{"n_layer": 12, "d_model": 256, "n_experts": 48, "experts_per_token": 6, "d_expert": 64, "d_shared_expert": 0, "activation": "geglu", "moe_layers": [2, 3, 4, 5, 6, 7, 8, 9, 10, 11], "router_score": "softmax", "normalize_top_k": true, "routed_scale": 2.5, "balance_loss": 0.0182, "balance_bias": false, "router_z_loss": 0.0001, "init_std_router": 0.0206, "lr_router": 0.000497, "vocab_size": 32000, "norm": "rmsnorm", "norm_eps": 1e-06, "tie_embeddings": false, "optimizer": "soap_variant", "lr": 0.00287, "beta1": 0.95, "beta2": 0.99, "grad_clip": 0.5, "batch_tokens": [32768, 65536, 131072, 262144], "seq_len": 1024, "train_tokens": 315400000, "steps": 2766, "dataset": "wikipedia_en"}
Below are experts of layer 7 (counted from 0) of a mixture-of-experts language model. Rows are named router (the router's row for the expert), gate (a neuron's input weights, with its number), up (a neuron's input weights, with its number) and show model dimensions 0-255. Each number is 128 + 24 x the weight over its row's rms, rounded and kept within 0 to 255.
After each expert's rows: "comes after" lists some tokens at least twice as common just before its tokens as in all text. This comes from a sample of Wikipedia text that the model never trained on. Tokens count by the router's weight.

# expert 17
router [100 133 129 122 101 149 159 105 170 116 156 124 140 120 147 127 133 151 116 144 138 138  82 106  91 109 125 145 136 122 168  99  95 126 118 119 147 203 146 157 137 115 163 132 170  76 157 103 122 174  89 141 121 160 146 107 106  87  89 113 102 138 121 119 145 100 118 141 132 147  96 138 158 127 142 161 119  99 136 136 143 110 147  97 119 120 141 143 124 104 113 150 148 147 143 119 132 133 136 146 125 132 137 146 146  79 120 187 123 124 118  98 128 144 119 167 177 169 152 153 136  90 122 125 116 142 146 139 173 106 144 149 155  92 121 159 133  98  75 135 163 128 116 112  88 158 124 110 137 139 125 157 162  86 137 101 190  85 123 166 150 160 163 155 114  98  90 151 153 115 129  87 131 148 148 103 102 170 165 146 119 166 164 159  84 155  92 105 136 114 120 145  94 147 152 162 156  98 151 135 148 124 109 121 130 119 165 110 121 146 156 118 131 144 139 138 107 162 144 150 145  75 150 147 161 110 126 121 151 106 148 164 133 175 140 102 113 118 136 117 108 120 170 114 115 128 140 123 135 156 144 141 135 119 122 121]
gate1 [128 170 161 138  85 146 132 143 131 103  99 123 170 110 158 124 154 172 154 121 133 145 107 144 119 130 166 112 102  95 120 128 104 116 112 124 122 125 109 132  77  97 108 180  98 144  93 109 153 149 131  78 149 114 104 102  98 129 129 144  93 159 109 149  83  95 145 152 133 154 108 126 133 154 134 207 102 123 134 161 154 113 140 122  74 125 140 120 104 134 127 154 138  85 110 157  99 132 140  70 114 127 107 109 132  84 128 140 116 106 154 167 121 144 130 146 107 135 126 115 150  90 107 112 103 166 128 148 152 113 119 160 143 128 161 159 132 107 123 146 133 119 135 152 147 122 113 120 113 156 102 123 117 131 153 126 137 136 165 175 106 171 110 146  90 100 138 105 165 105 130 115 131 174 113 120 132 147 159  91 108 130 114 156  80 104 120 168 168 148  97 113  98 140 129 102 160 144 119 145  96 142 140 145 138  91 104 135 163 166 137  90 127 147 116 129  94 119  97 112 155 133 154 160 156 152 160 131 118  97  89 111  98 150 113 117 132 142 162 155 174 139 149 153 130 117 150 135 117 142 137 132 179 117 148 172]
up1 [149 154 151 155 113 144 144 120 107 139 118 109 126 132 160 130 161 108 133 176 111 148 146 124 112 123 144  93 101 116 139 152 100 133 147  65 112 151 124 107 106 151 116 173 125 117  93 148 145 149 114  85 117 139 147 155 109 118 131 137 149 151 112 155 104 111 125 116 127 143 136 119 181 133 128 122  62  93 129 156 153 144 113 148 128 144 162 137 113 148 138 171 110 103 165 116 160 152 110 133  66  96 115 135 121 111 106 129 123 150 155 188 134  92 129 122 125 181 150 145 157  65  96 101 138 151 150 158 154  88 145 140 129 137 136 152 162 119 138 114 126 159 131 135 109 131 113  99 103 140 108 113 129 110 129 100 167 115 162 136  84 173 141 118 142 102 119 125 128 122 115 117 131 116 125  81  92 178 123 107 116 166 129 148 130  89 156 138 162 147 125 150 123 166 156 164 150 138 127 121 114 142 112 113 150 114  93 182 146 138 152  82 127 122 117 134 122 169 120 117 108 130 107 147 138 125 116 119 123  72 108 146  83 193 127 103 126  93 135 154 164 127 184 169 114  90 107 128 141 135 163 114 141 123 119 154]
comes after: "\n", "\"", " —", " 2014", " February", " March"

# expert 4
router [159 134 111 109  79  93 155 112 174 111 153 126 144 127 127 129 121 147 168 129 161 139  61 110  78 127  74 111 143 149 134 109 142 146 103 121 142 154 174 150 163 142 152 115 120 126 155 124 144 145 112 136 122 146 135 107 126  96 109 102 118 129 104  95 146 146 153 133 175 120  55 157 135 127 119 107 124 129 163 115 175 115 107 128 105 104 105 146 157 116 112 151 117 139 151 129 134 104  79 140 165 149 137 142 148 102 156 120 101 143 105  98 163 160 140 159 160 134 141 138 146 112 130 111 110 123 128 158 133 104 112 130 150 126 150 145 118  71 114 124 133  93 144  91 142 139 134 146 135 110 128 141 141 111 144  98 196  98 134 156 124 165 184 170 150 116 101 144 125 101 118  99 145 134 174 145 135 153 146 121 104 158 170 165 137 144 104 105 112 103 111 152 103 126 159 113 141 110 169 146 106 135 103 132 124 111 171 153 111 138 122  73 104 178 129 128  86 153 117 144 119 101 138 147 136 124  88 158 148 117 132 150 138 139 163 107 107 106 114 116 121 122 119 131  97 135 134 121 106 179 174 143 143  85 156 140]
gate1 [138 107 104 131 170  97 186 124 136 160 132 122 136 125 131 157 102 126 138 129 103 121 103 142 136 134 113 121 111 128 111 146 149 122 105 129 104 154 120 150 169 121 158 101 142 105 129 170 149  78 112 102  79 143 134 126  98 137 133 118 115 143 115 113 112 121 102 116 159 138 137 148 177 117 132 147 160  83 129 107 144  97  94 150 124 134 142  99 102  98 103 101 152 109 125 150 125 150 132 164 120 130 146 148 141 175 142  71  82 106 157  93  69 100 158 116 100 109 159 113 153 147  90 152  85 139  86 135 133 121  92 116 101 118 148 134 103 123  89  79 152 162 129 138 182 107 145 148 118 122  96 141 140 143 199 100 105 131 160 108 118 122 170 102 138 108  97 115 163 124  80 109 122 146 119  86 108 135 152 139 138 120 113  91 118 150 174 127 127 112 107 105  93 124 107  76 175  91 129 115 120 129 147 132  96 170 125 112 100 146 140 121 142 136 146 132 133 133 142 108 108 139 114 105 170 111 133 147 110  95 139  90 123 133 110 131 139 154 123 181 136 104 139 115 149 117 184 121  93 140 153 153 141 125 145 111]
up1 [101  96 130 139 100 103 142 179 135 129 120 114 191 109  94 123  87 134  92 123 137 172 103 132 111 136 110  77  99 112 155 128 119  89 124 132 119 123 141 157 116 115 183 114 158 149 134 142 133 115 160 127 141 138  82 106 131 128 129 178 132  95 129 180 116 148 100 116 133 116 153 119 129 130 119 139 129 144 105 133 112  91 120 147 142 106 125 128 156 164 136 123 137 139  91 151 126 119 136 149 129 155 129 136 163 158 145 135 122 185 151 137 136 104 126 108 136 123 146 143 134 119 168 118 152 148 115 110 127  88 123 156 110 123 125 179 127 134 152 149 137 124 142 114 125 135 113  82 151 122 148 107 149  94 162 110 139 151 184 137  92 162 120 140 121  93 150 185 141 104 132  95 180 167 137 123 136 177 101 103 147 114 119 145 183 124 152 121 175 128 109 126 115 126 128 160 120 154 161 113 137 112 159 108 128 173  70 142 177 132  93  97 119 127 128 176 130 126 130 107 131 109 106 131  89 121  86 114 130 151 144 152 137  90 118 101  92 130 148 103 200 140 149 167 148 113 140 178 131 120 119 100 117 124 142 154]
comes after: " |", ".", "|", "-", ")", " ="

# expert 32
router [116 133 101  90  79  84 144  92 138 121 140  90 116  91 142 128 143 137 148 143 126 142 130  87 136  89 104 153 129 151 115  91 110 151 136 104 127 171 140 175 137 110 149 130 151 101 175  99 165 144 102 136 106 132 107 123  88  83 119 104 127 162  97 103 118 144 145  98 123 195  94 138 154 101 145 153 122 124 118 130 138 122 149 134 101 106 115 155 131 122 143 122 151 156 173 117 123 117 140 110 153 149 138 142 148  85 163 138 162 132 141 105 170 121 131 160 176 136 173 119 129  99 122 121 134 143 116 116 154 145 110 141 162 117 129 163 124 107 128 133 132 100 133 111 126 164 113 110 106 114 133 126 152 110 136 130 161  90 151 158 130 178 131 141 148 145  84 182 174 135 143 119 160 131 115 107 105 157 149 135  95 120 153 185  97 148 106 129  92 106  98 164  96 156 121 124 107 112 177 123 120  97  90 114 127 136 127 168 142 140 110  84  93 142 130 132 119 151 145 148 109 107 166 152 162 156 139 138 137 151 121 137 137 140 151  95 142  86 123 112 101 136 144 101 124 176 155 131 141 161 155 150 149  66 142 118]
gate0 [109 169 135  72 134 145 156 136 108 123 133 107 137 116 101 152 155 123  91 132 172 107 111 140 114  82  97 131 132 140 102 115 143 129 102 137 156 104 168 114 116 143 119 127 116 114 123 117 127 118 139 105  78 136 101 113  92 106 101  92 166  90  89 105 146 140 121 154 165 167 112 194 151 117 119 112 126  92 143 121 125 164 141 145 139 164 137 106 132 208 109 131 170 110 164 110 122 137 124  95 125 114 159 158 133 127 129 128 131 125 107 132 117 153 105 116 163 171 116 146 132 159 141 130 134 157 130 130  94 178 114 139  84  84 176 139 138  92 143 155 105 104  70 121 142 140 102 107 146 161 128 121  77 133 144 125 119 119 138 142 155 147 114 169 121 141 158 161 130 108 119 147 131 147 102 108 143 146 144 115 166 144 118 148 114 158 149 145 141 133 113  90  96 118 130 138 125 121 134 159 153 116 123 101 106 136 118 153 145 177 126 154  83 157 117 109 102 114  51 138 124  92 119 134 144 101 131 115 127 135 158 145 169 150 118 157 130 104 178  95 146 104 152 116 131  75 146  94 130 161 138 128 117 125 122 138]
up0 [101 123 159 130 117 127 164 108 158 116 143 116 110 124 151  79 123 144 105 141 110 105 126 109 104 151 141 121 112 165 156 138 103 111 129 106  89 147  93 128 104 123 111 110 198 176 117 163 149 115 113 129 112 200 148 113 150 156 142 110 129 111 124 132 120 130  95 132 118  92 107  89 141 143 130 118 123  87 120 125 108 107 114 106 143  93  63 148 102 115 136 137 133 124 122 112 113 123 107 161 167 132 165 123 115 100 124 127 141 145 117 121 125  85 107 155 112 102  77 103 106 141 134 166 100 110 137  57 113 146 133 139 130 146 129 112 151 130  96 124 141 128 139  80 113 131 147 161 143  87 142 153 102 156 115 102 117 140 142 152 120 119 130  99  68 142 136 134 163 146 126  76 105 110 144 116  97  97 138 154  98 156 131 138 143 146  88 121 142 146 172 143 123 123 156 115  94 103 136 102 120 167 106 143 115 117 128 147 128 114 163 130 120 125 162 160 131 121 140 169 110 118 104 106  96 119 107 139 126  93 103 167 108 100 138 106 110 116  58 140 147 131 113  97  99 165 106 133  99 142  88 161 114 128 198 117]
comes after: ",", " |", ";", " that", " well", " which"

# expert 44
router [102 125  90 142 105  95 132 119 180 128 156 121 135  94 161 101 125 131 115 144 151 140 114  99 131  89 118 106 155 142 152 102  92  99 140 140 162 129 160 152 150 117 157 113 136  98 165 126 134 152  93 169 110 154 122 112 112 100 105 149  97 158 109 107  94 118 132 117 161 125 103 133 150 118 155 117 120 117 136 145 139 131  91  80 126  92 113 156 121 127 155 132 172 132 134 123 178 115 115  95 153 164 124 192 164 123 144 181 124 129 123 117 148 110 131 160 157 144 148 145 155 106  94 153 136 117  96 130 163 124 166 139 143 103 142 172 134  94 123 165 157 125 127  83  72 160 128 196 128 136 114 112 171 104 125 131 149 102 138 151 150 131 136 160 139 107 109 172 145 159 103 106 118 163 164 106 137 132 140 142 102 129 158 154 103 151 126 142  72  96 104 132 107 146 101 162 153 140 138 143 105 152 124 105 152 157 120 125 104 164 141  93  89 145  98 164 127 153 159 160 128  91 158 121 127 138 137 156 159 149 143 142 106 153 147 117 110 124 107 119 107 153 113 109 135 143 164 137  94 150 162 140 151 105 115 135]
gate0 [147 165 135 119 121 137 132 126 153 156 126 109 154 140 126 126 130 133 106 145 117  76 161 119 126  72 138 105 129 168 130 111 118 135 100 128 141 153 109 119 120  68  95 119 130  78 159 153 114 118 123 178 121 131 170 135 110 134 128 123 108 107  99 114 108 103 151 138 125 141 158 112 125 151 134 184 157 100 134 125 136 123 167 169 179 161 122 134 135  73 150 125 156 122  96 139 143 104 106 122 127 117 121 139 155 112 129 123 127 150  92 138 181 126 160 119 111 130 125 164 116 105 137 160 151 112 129 142 108 114 151 130 130 130 178 110 123 138 124 163 158 184 165  89  96 120 137 111 120 157 158 171 115 127 152 134 115 134 116 145 125 164  78 189 137 156 124 142 167  86 126 147 150 113 110 139 121 125 177 133 107 121 133 104 132 127 158 178 124 112 137  98 110 152 129 100 120 180 102 113 123 134 137 134 134 148 184  57 121 118 128 146  97 134 120 109 107 133 136 163 146 100 128 152 137 148  99 129 116 189 107 146 153 132 111 159 113 136 125 146 117  67 159 127 147 141 132 100 194 100 128 113 146 138 145 116]
up0 [147 109 124 122 118 138  89 151 138 108 116 133 111 117 177 161 124 110 156 112 113 134 112 100 126 117 160  89 118 128  98 100 114 116 108 102  85 118 111 127 138 146 106  60 141 116 101 134 151 147  79 132 129 113 139 116 129 120 170 102 162 108 148 120 133 113 108 130 161 128 139 100 139  96 134 143  86 122  91  97 122 107 141 115 112 104 164 140 143 138 138 120 117  84 111 135 113 153 167 159 153 133 117 102 154 116 121 118 105  87 114 122 121 125 121 127  92  89 150 151 122 116 155 108 168 137 122  96 158 122 167 108 109 115 136  98 157 164 103 155 130 114 117  77 106 123 124 102 156  69  98 147 159 125 111 113 104 145 125 107 162 114 115 130 122 143 111 131 121 153 126 134 161 122 130 137 125 138 181 159 181 127 150 134 126 118 127 137 117  99 119 162 112 109 145 113 107  71 105 125 122 130 159 177  67 124 109 113 142 101 112  85 144 114 104 156 144  72 137 134 189 123 155 153 124 105 124  81 158 119  89  75  88 135 134 100 113 122 169 130 174  86 157 127 110 141 107 113 107  97 166 127 102 122  91 137]
comes after: " the", "-", " of", ":", "=", " \""

# expert 25
router [124 150 100 132  96 135 136 123 148 116 160 112 150 107 152  86 119 116 140 126 168 133 131  92 100  85  87 118 115 120 103 121 143 118 106 159 164 139 151 134 145 130 129 110 163  82 171 114 131 162  66 140 107 126 106 113  98 119 129 118 101 140 129 118 144 146 153 126 149 149  47 137 173 118 147 129 150 140 161 117 125 140 133  94 116 118 120 152 133 111 168 136 132 164 125 138 146 124 130 101 142 158 160 145 154 110 108 147 162 142 153  95 163 114 157 132 141 162 127 151 132 112  82 159  93 143 104 133 133 135 175 123 146 111  92 164 108  65 128 129 165 116 124 140 121 139  91 161 144 144 140 151 133 106 167 119 143  93 136 198 142 167 125 172 153  91 112 157 147 124 111  80 156 124 133  96 145 131 178 133  81 164 151 132 121 153 111 122  97 123 121 118 129 146 127 132 144 145 138 140 109 137 126 116 160 137 173 129 111 129 126 120 115 150 140 141 112 193 148 131 140  98 154 135 161  90 128 180 149  99 165 148 125 154 149 136  95  90 129 117 146 131 142 114 112 158 135 136 100 148 165 153 160  94 131 123]
gate0 [175 135  99 119 109 159 126 111  89 110 143 115 112 160 108 119 131 131 155 148 141  85 107  93  73 119 136 105 171 167  97 116 118 174 131 117 123 166 148 128 142 140 115 115 115  95 154 104 149 166 148 132 104 116 106 127 133 124 134 126  96 169 149 136 128 165 159 149 156 116 126 103 150 100 154 141 174 101 151 129 112 152 153 113 142 105 165 150 133 143 138 127 152 127 109 128 108 142 107 173 133  94 152  73 174 101 125 129 149 164 108 112 122 159 129 117 134 156 177 141 115 127 162 115 121 124 128 103 115  64  97 138 166 146 101 122 113  98 130  77 153 115 146 131 140 172 130 134 130 152 113 141 107 160 129 108 121 108 125 161  94 147 155 172 154 140 123 118 114 133 149 145 146 107 138 161 146  78 144 106  97 143 154 101 133 137 155 110 132  95 166 135 143 140 107 143 119  99 115 112 155 137 119 143 126 117 121 123  98 121 151 135 149 182 105 157 118 134 109 107 159 115 100 134 165  85 133 127 146 115 157 144 128 131 145 114 107 158 111 164 118  81 121  52 132 126  91 106 164 135 112 186  94 160 123 153]
up0 [123 129 121 100 116 132 115 124 106 121 152  89 115 143 165 142 125 152 144  64 140 171 131 142 136 153 154 154 128 137  89  99 108 122 149 146 110 124 124 120  98 135 135 142 100  99 177 129 118 108  98  81 125 155 129 149 130 161 110 161  84 129  95 117 125 156 146 122 118 117 105 114 127 115 100 139 128 129 138 162  84 143 156 135 120 130 146 102 126  70 151 115 128 154 102 119 126 184 143 131 185 114 164 134 143 139 135 135 154 145  99 135 125 168 113 101 106 137 152 109 137 165 115 101 141  95 148 138  96  87  97 132 120 174 114 147 116 148 149 153 169 117 133 139 150 150 159 121 167 102 162 175 115 126 124 104 112 105  96 127 113 112  90 163 111 180 173 154 148 147 132 186 151  83 142 136 173 150 178 115 134 112 169 142  66 128 126 119  86 126 119 105 121 105  98 114 201  97  86 109 136 147 161  89 143 167 114 143 115 141 107 143 125 145 149 141 133 144 105 138 132 108 111 128 146 121  93 106 137 104 133 128 135 123  87 103 116 122 139 138 107  95 118 140 140 149 118 184 134 123 113 124 125 125 107 117]
comes after: " |", "|", " (", ":", ";", " \""

# expert 22
router [117 142 116 130 116 132 143 128 166 121 148  90 119 132 137 123 150 141 129 124 146 127  71 104 100 109 115  94 136 145 159 133 113 131 117 138 151 152 118 149 146  86 179 123 181 126 168 105 129 154  80 150 104 151 142 110 104  83  82 104  98 188 107 124 120  89 148 125 127 141  86 142 174 114 151 132 104 116 131 130 166 112 134  95  98 117 138 131 113  76 132  98 122 137 158 135 167 115 111 142 162 125 126 136 122 109 128 162 115 115 112 122 147 123 156 171 167 147 145 179 153 103  86 119  94 135 147 112 161 124 132 146 160 108 106 169  89  87  93 127 152  93 143 128 127 156 128 135 133 127 125 145 159 128 132 132 184 104 146 161 145 145 165 148 135  92 100 158 183 128 145  87 143 126 140 104 141 163 162 157 126 164 171 135 101 154 117 120  99 101 115 170 108 136 140 145 126 114 149 157 120 131 119 131 147 112 168 145 119 136 119 105 131 160 156 140 121 167 129 147 143  95 150 147 149 114 100 138 138 135 135 170 108 140 141  84 126  78 112 120 130 157 109 150  84 130 144 132 101 147 173 126 159  89 132 109]
gate0 [139 103 136 141 119 150 138 112 102 102 147  87 141 117 103 156 113 164 165 120 115 130  99 127 145 156  86 114 132 113 146 102 107  86 165 116 150 113  93 143 122 136 134 129 115 134 126  85 132 149 136 127 142  83 183 118  89 180 165  89 125 101 115 149 134 151 149 137 155 121 110 187 139 176 127 109 125 163 118 139 178 108 137  93 122 132  57 136 160 103 135 154  63 147 113 106 152 147 151 135 124 132 105 116 128 104 165 103 111 131 131  91 164 114 120 158 115 152 135 133 148 147  95 164 148 137 161 132 141 107  72 157  98 128 145 109 135 105  99 121 159 158 113 124 127 111  86 121 130 119 145 101 147 113 131 116 152 171 116 186 152  88 105 127 144 124 117 104  98 108 144 123 143 139 126 129 134 111 117 115 123  94 109 133  81  78 124 113 179 118  93 151 139 134 115 132 136 114 136 110 126 166  93 121 116 136 150 147 107 144 121  94 138 134 161 119 115 135 119 163 133 131 149 115 119  86 130 120 131 101 130 118 127 141 143 144 162 123 148 121  91 123 162 149 156 157 209  99 120 139 105 163  96 149 157 110]
up0 [171 111 132 118 111 134 151 144 126 110 131  86 120 118 107 125 145 147 157 133 132 159 114 142 132 143 102 109 136  84 161 125 116 122 141 132 107 104  98 132 117 116 158 134 119 153 119  98 106 158 113 116 148  52 144 144  88 159 116  79 123 101 126 136 144 174 138 146 148  80 142 161 133 120  85 125 153 154 143 141 171 135 101 103 111 112 112 100 131 109 143 158  80 126 142 123 152 132 171  97 132 140 101 103 153  88 141  83  85 115 112 137 151 142 106 134 127 161 137 161 155 153 108 156 100 139 164  99 106 111 112 145 115 143 127 145 115 120  84 117 150 161 123 138 108 113 114 126 115 142 124 120 175 129 151 114 169 142 136 157 127 129 116 147 160 122  87 113 112  77 150 137 110 135 154 116 126 150  93 133 143 111  56 118 120 102 153 135 138 127 144 178 118  87 131 100 131 124 144 137 155 151 143 122 111 108 133 132 136 162 165  99 142 156 163 118 131  99 131 126 163  63 147 133  98 112 123 145 127 109 121 135 130 156 119 207 114 126 154 107  62 115 151 174 157 135 158 100 105 146 139 123 124 121 115  75]
comes after: "\n", " ", ")", " —", " 1", " Mid"

# expert 36
router [103 110  79 147  96 126 128  93 165 127 150  90 169 128 153 116 153 141 161 109 147 169 127 114 120  98 105 143 152 156 174 138 146 140 125 123 156 150 135 149 136 126 157 151 137 108 136 103 154 151  96 170 120 141 108 112 117  95 101 143  96 158 116 122 131 134 128 119 155 136  83 140 150 102 173 130 130 106 102 126 178 140 101  94  99 107  96 131 128  94 110 118 141 116 134 121 124 129 109  99 116 166 132 164 135 119 146 183 132 118 115  99 140 107 140 152 155 147 152 147 138 112 121 117 124 150 129 112 135 123 119 137 137 106 127 137  77  88 128 143 166 110 166 139 110 153  82 151 116 118 124 104 141  93 159 104 168  96 144 147 157 148 155 164 166  99 101 165 116 143 119 115 132 137 191 117 123 144 168 169  83 191 133 155 119 125 104 120  86 104  97 136 109 170 127 122 130 158 149 131 133 116 115 104 120 117 154 137  91 151 151 118 130 137 101 140 119 195 155 138 152 104 147 145 125 156 121 144 130 106 182 169 140 156 127  75  97  94  84 112 110 141 124  94 100 166 138 119 107 139 122 143 161 127 135 138]
gate0 [105 135 123 118 130  91 149 138  84 151 104  91  99 164 115 136 172 165 155 158 135 121 110 161 103 122 129 126 116 142 143 103 142 136 146 115  86 106 137 137 112 110 118 121 151 157 163 132 218 132 173 117 152 175 108 125  92 147 141 172 123 159 106 140 156 142 132 165 114  92 116 107 161 147 139 132 162  67 104 113 125 143  85 142 121 116 161 145 130 118  55 105 137 107 105 167 142 100  96 121 133 173 136 121 118  89 125 151 125 171 112 110 134 103 133 152 140 148 124 102 152 130 116 137 112 124 135 111  94 133  81 159 138  88 120 116  89 142 108 123 109 117 160 138 112 167 121 157 121  95 137  90 163 119 100  99 154 108 150 121 133  96 114 116 121 112 101 127 106 145 119  93 126 134 145 144 161 161 139 123 105 124 107 134 123  96  92 153 122 148  84 151 139 171 137 103 130 138 135 143 144 107 124 130 159  73 136 156 137 154 195 133 136 142 133 157 114 148 121 110 149 147 143 145 148 130  99 157 124 164 119 129 139 118  94 157 185 129 139 137 109 114 113 149 110 162 100 132  98 130  90 152 131 149 115 132]
up0 [167  83 103 144 136  92 147 150 127 128 102 110 102 140 125 112 130 140 123 120 138 158 114 115 111 167 102  67 168 119 122 140 108 103 100 157 138 131 125 111 155  82 128 144 127 160 136  89 156 126 135 109 105 136 113 109 128 154 121 159 107 157 150 153 159 125 148 110 106 123 148 129 144 157  94  82 115 129 127 155 128 135 137 136 116 131 109 107 136 112 122 129 161 108 105 156 121 119 103 101 121 154 124 156 147  77 125 160  73 168  91 110  92 104 159 158 136 150 143 124 160 106 128 145 105 150 144 138 149 104 104 133 154 124 102 153 143 127 123 131 123 108 155 109 145 125  80 151  80 123 136  98 127 160 108 142 130 120  80 121 164 131 113 116 165 174 142 113 114 127 153 137 127 176 115 126  72 155 116 135 130 113 100 134 142 154 130  70  95 157 158 168 119 118 104 164 106 131 122 118 117 140 110 160 191 117 133 154 152 145 185 180 160 115 135 130  90 133 112 107 143 111 162 111 102 143 148 106 171 150 183 126 128 170 150 124 150 102 133 123 124 110 120 128  81 105 139 157 120 153  98 123  98 119  68 123]
comes after: " the", "-", ":", " The", "The", "="

# expert 11
router [104 114  89 100  87 116 155 108 148 113 142  84 140 113 141 102 138 119 166 105 143 137 121  91 107 115 117 132  94 163 155 102 123 126 110 115 148 147 135 145 173 114 160 157 141 109 158 110 160 169  97 137 151 136 120 112 138  87  86 122  92 160 129 113 107 150 149 135 144 176 117 144 159  93 145 153 129 113 141  92 125 150 110 104 125 109 133 151 107  98  96 142 119 135 151 136 148 140  93 100 146 153 135 125 138  92 141 161 110 139 104 106 142 138 122 147 142 130 127 147 173 114 107 134 116 153 139 167 160 113 123 136 125  85 122 153 102  91 132 146 159 110 166 119 113 150 126 168 152 157 125 123 115  99 121  88 155  88 145 135 133 160 135 152 134 129 105 146 124 117 125 119 139 125 152 112  99 148 166 139  79 153 137 141  85 155  96  90  94 107  91 167 116 135 125 129 149 111 153 183 164 106 127 110 125 102 141 120 106 128  97 129  98 156 116 124 114 198 146 163 153 116 146 101 130 116 112 168 165 104 135 189 151 141 169  76  94  86 129 100  80 140 155 120 126 161 134 151  91 156 132 154 142 110 125 109]
gate1 [100 120  95 128 114 132 138 107 139 131 146 140 143 126 138 156 121 135  73 115 122  82 126 129 128 166 102 172  97 148 148 145 159 108 124 117 130 118 111 139 216 109 139 110  97 102 174 153 144 130 123 165 120 130 179  89 137  89 139 135  92  98 103  93 109 141 153  98 135 153 151 163 148 109 157 130 141  97 107  83 116 121 127 137 123 125 137 124 105 163 102 135 143 130 143 140 140 137  79 101 166 138 102 106 171 107 152 150 142 124 134 113 150 117 123 153  89  85 137 107 112 145 116 108 114  64 114 177 142 139 118 124 103 114 140 111  95 113 170 140 159 153 162 110  77 175 134 132 138 110 126 162 126 125  71  83 110 117 121 180 140 146 143 137 101 141 142 147  86 150 121 146 117 150 105 133 105 121 114 151 110 122 120 111 137 139  95 124 112 135 150 127 149 130 142 114 122 145 149 115 141  75 138 109 120  87 112 144  80 126 109 157 118 153  92 142 117 171 126 168 146 131 116 139 148 104 111 145 184  98 134 144 170 152 133  98 124 110 160 124 154 154 186 147 113 120 112 138 105 141 136 142 122 152 110 136]
up1 [159 121 133 144 131  79 141 125 137 130  95 102 116 146 130 158 133 108 103 153 168 110 139 109 140 118 162  98 130 128 144 132 165 158 125 153 154  98 122 115 126 142 158 103 106  84 151 101 131  92 113 126 122 150 111 119 112 134  85 126 159 130 111 105 113 143 117 114 127  91 128 142 119 135 132 106  91 145 108 114 125 125 174 110 111 119 104 197 150 123 107 135  82 124  82 123 143 155 158 130 147 121 103 147 129 126 168 174 169 140  91 134 171 168 139 158 122 110 117 159 170 122 138 130 127  82 129 127  50 131 174 112 131 187 146 133 156 161 126 111  79 123 145 127 138 147 125 144 116 139 145 113 125 143 126 109 139 164  91  96 121 130 108 142 140 122  80 123 132 173 126  93 140 106 100 176 153 133 150 107 133 100 118 136 149 134 121 124 122 138  98 139 115  39 113 149 146 163 139 152 144 125 136 125 121 148 106 134 124 129 126 109 193 107 107 126 131 116 133 134 120 106 104 136 139  75  91 128 143 126 135 136  98 147  57 153 133 167 119 130 120  91 122 158 156 125 153 129 112  93 131 118 140 117 182 123]
comes after: "\n", "-", "==", ")", "---|---|---|---|", " •"

# expert 41
router [124 149  95 125 114 119 135 120 133 109 140 121 123 125 123 108 132 133 129 129 136 166  96 105 115  95  81 141 100 145 156  99 115 113 106 130 136 123 143 170 178 102 159 143 167 144 166  90 140 132 115 111 105 142 119 109  77  81 123 117  93 129 115  78 119  99 123 119 142 168  93 148 109 117 124 170 155 128 117  96 113 150 144 129 110 119 115 151 104 144 122 114 117 114 157 119 121 115 111 125 194 142 135 106 169 111 126 157 135 152 157 145 168 119 142 166 165 134 127 135 132 121 111 122  85 160  97 138 142 112 123 153 174 122 115 170 111  75 111 122 167 151 152 139 101 156 106 139 114 137 102 176 151 125 146  89 126  85 155 160 110 155 122 149 113 104  99 186 149 150 105 129 147 116 154 113 129 186 171 174 110 119 143 162 116 159 120 115 104 113 107 144 110 126 138 160 138 125 134 126  96 112 115 116 145 104 171 115 112 152 127  89 111 159 115 131 102 155 132 151 152 118 189 134 144 140 122 157 136 121 131 157  91 125 184  90 130  85 118  97 101 151 152 110 116 171 155 133  95 138 123 162 139 101 148 138]
gate0 [140 119 137  97  98 111 126 136 138 154 153 105 135 140 131 126 136  97  93  92 135  99  97 143 117 124 124 135 111 126 158 138 150 122 108 133 137  82 147 136 144 123 137 151 115 153 155  93 112 135 133 127 106  73 131 122  80 126 114 139 139 101 126  99 138 109 149 121  56 110 117 120 106 109 101 149 143 113 141 147  94 181 125 168 107  89 137 125 110 118 148 151 158 125 164 147 126 122  89 100 185 149 138 141 138 127 143 166 170 191 108 150 102 129 146 159 126 131  95 155 133 160 156 131  99 153 129  92 170 125 110 135 160 131  97 139 146 126  84  91 136 176 156 141  99 169 143 144 154 158 145 180  89 106 157 124 115  99 163 101 104 116 101 143 131 102  78 163 125 133 148 138 109 143 131 113 166 150 145 191 129 111 124 153 124 131 117 154 115 116 147 102 109 111 123 159 152 125 144 133  97 107 121 135 140  97 165 102 117 151 118 157  96 139  96 105 140 154 114 110 117 143 160 111 133 160 137 121 122 130 160 153  43 137 114 133 133  98 132 133 149 111 157 154 118 124 166 153 128 107 115 124 159 125 183 136]
up0 [114 164 143 144 113 105  92 132 147 151  86 117 121 150 125  92 152 162 100 116 136 168 160 134 139 118  68  95 126 136 167 174 122 122 123 129 141 149  95 142 144 136 122 128 123 161 136  99 163 130 112 113 162  84 146 122 127 161 137 150 131 110  99 157 132 136 118  64 109 168 135 110 119 146 118 117 142 121 137 166 141 133  77  95 130 111 130 110 115 126  86 143 124 106 131  82 156 145 122 116 108 140 127  56 148  96 126 146 163 143 132 144 149  99  87 109 125 131 183 142 137 120 140 112 134 137 128 100 158 134 113 124  82 108 113  99 110 167 142 132 133 138 101  87 160  87 106 126  89 130 143 121 154 157 112 155 105  67 144 148 138 137 154 123  96 145 113 149 115 120 129 105 135 116 140  98 127 109 115 153  98 139 151 116  54 117 155  79 106 129 153 136 144 163 158 133  85 150 136 132  94 148 157 161 132 115 144 121 125 143 135 158 147 124 109  75 158 146 159 101  86 125 195 123 145 134 150 147 135 121 121 171 108 148 120 120 116 150 135 134 141 139 119 150  99 113 160 111 102 141 103 121 160  92 146 107]
comes after: " |", " 1", "|", " 0", " 2", " 3"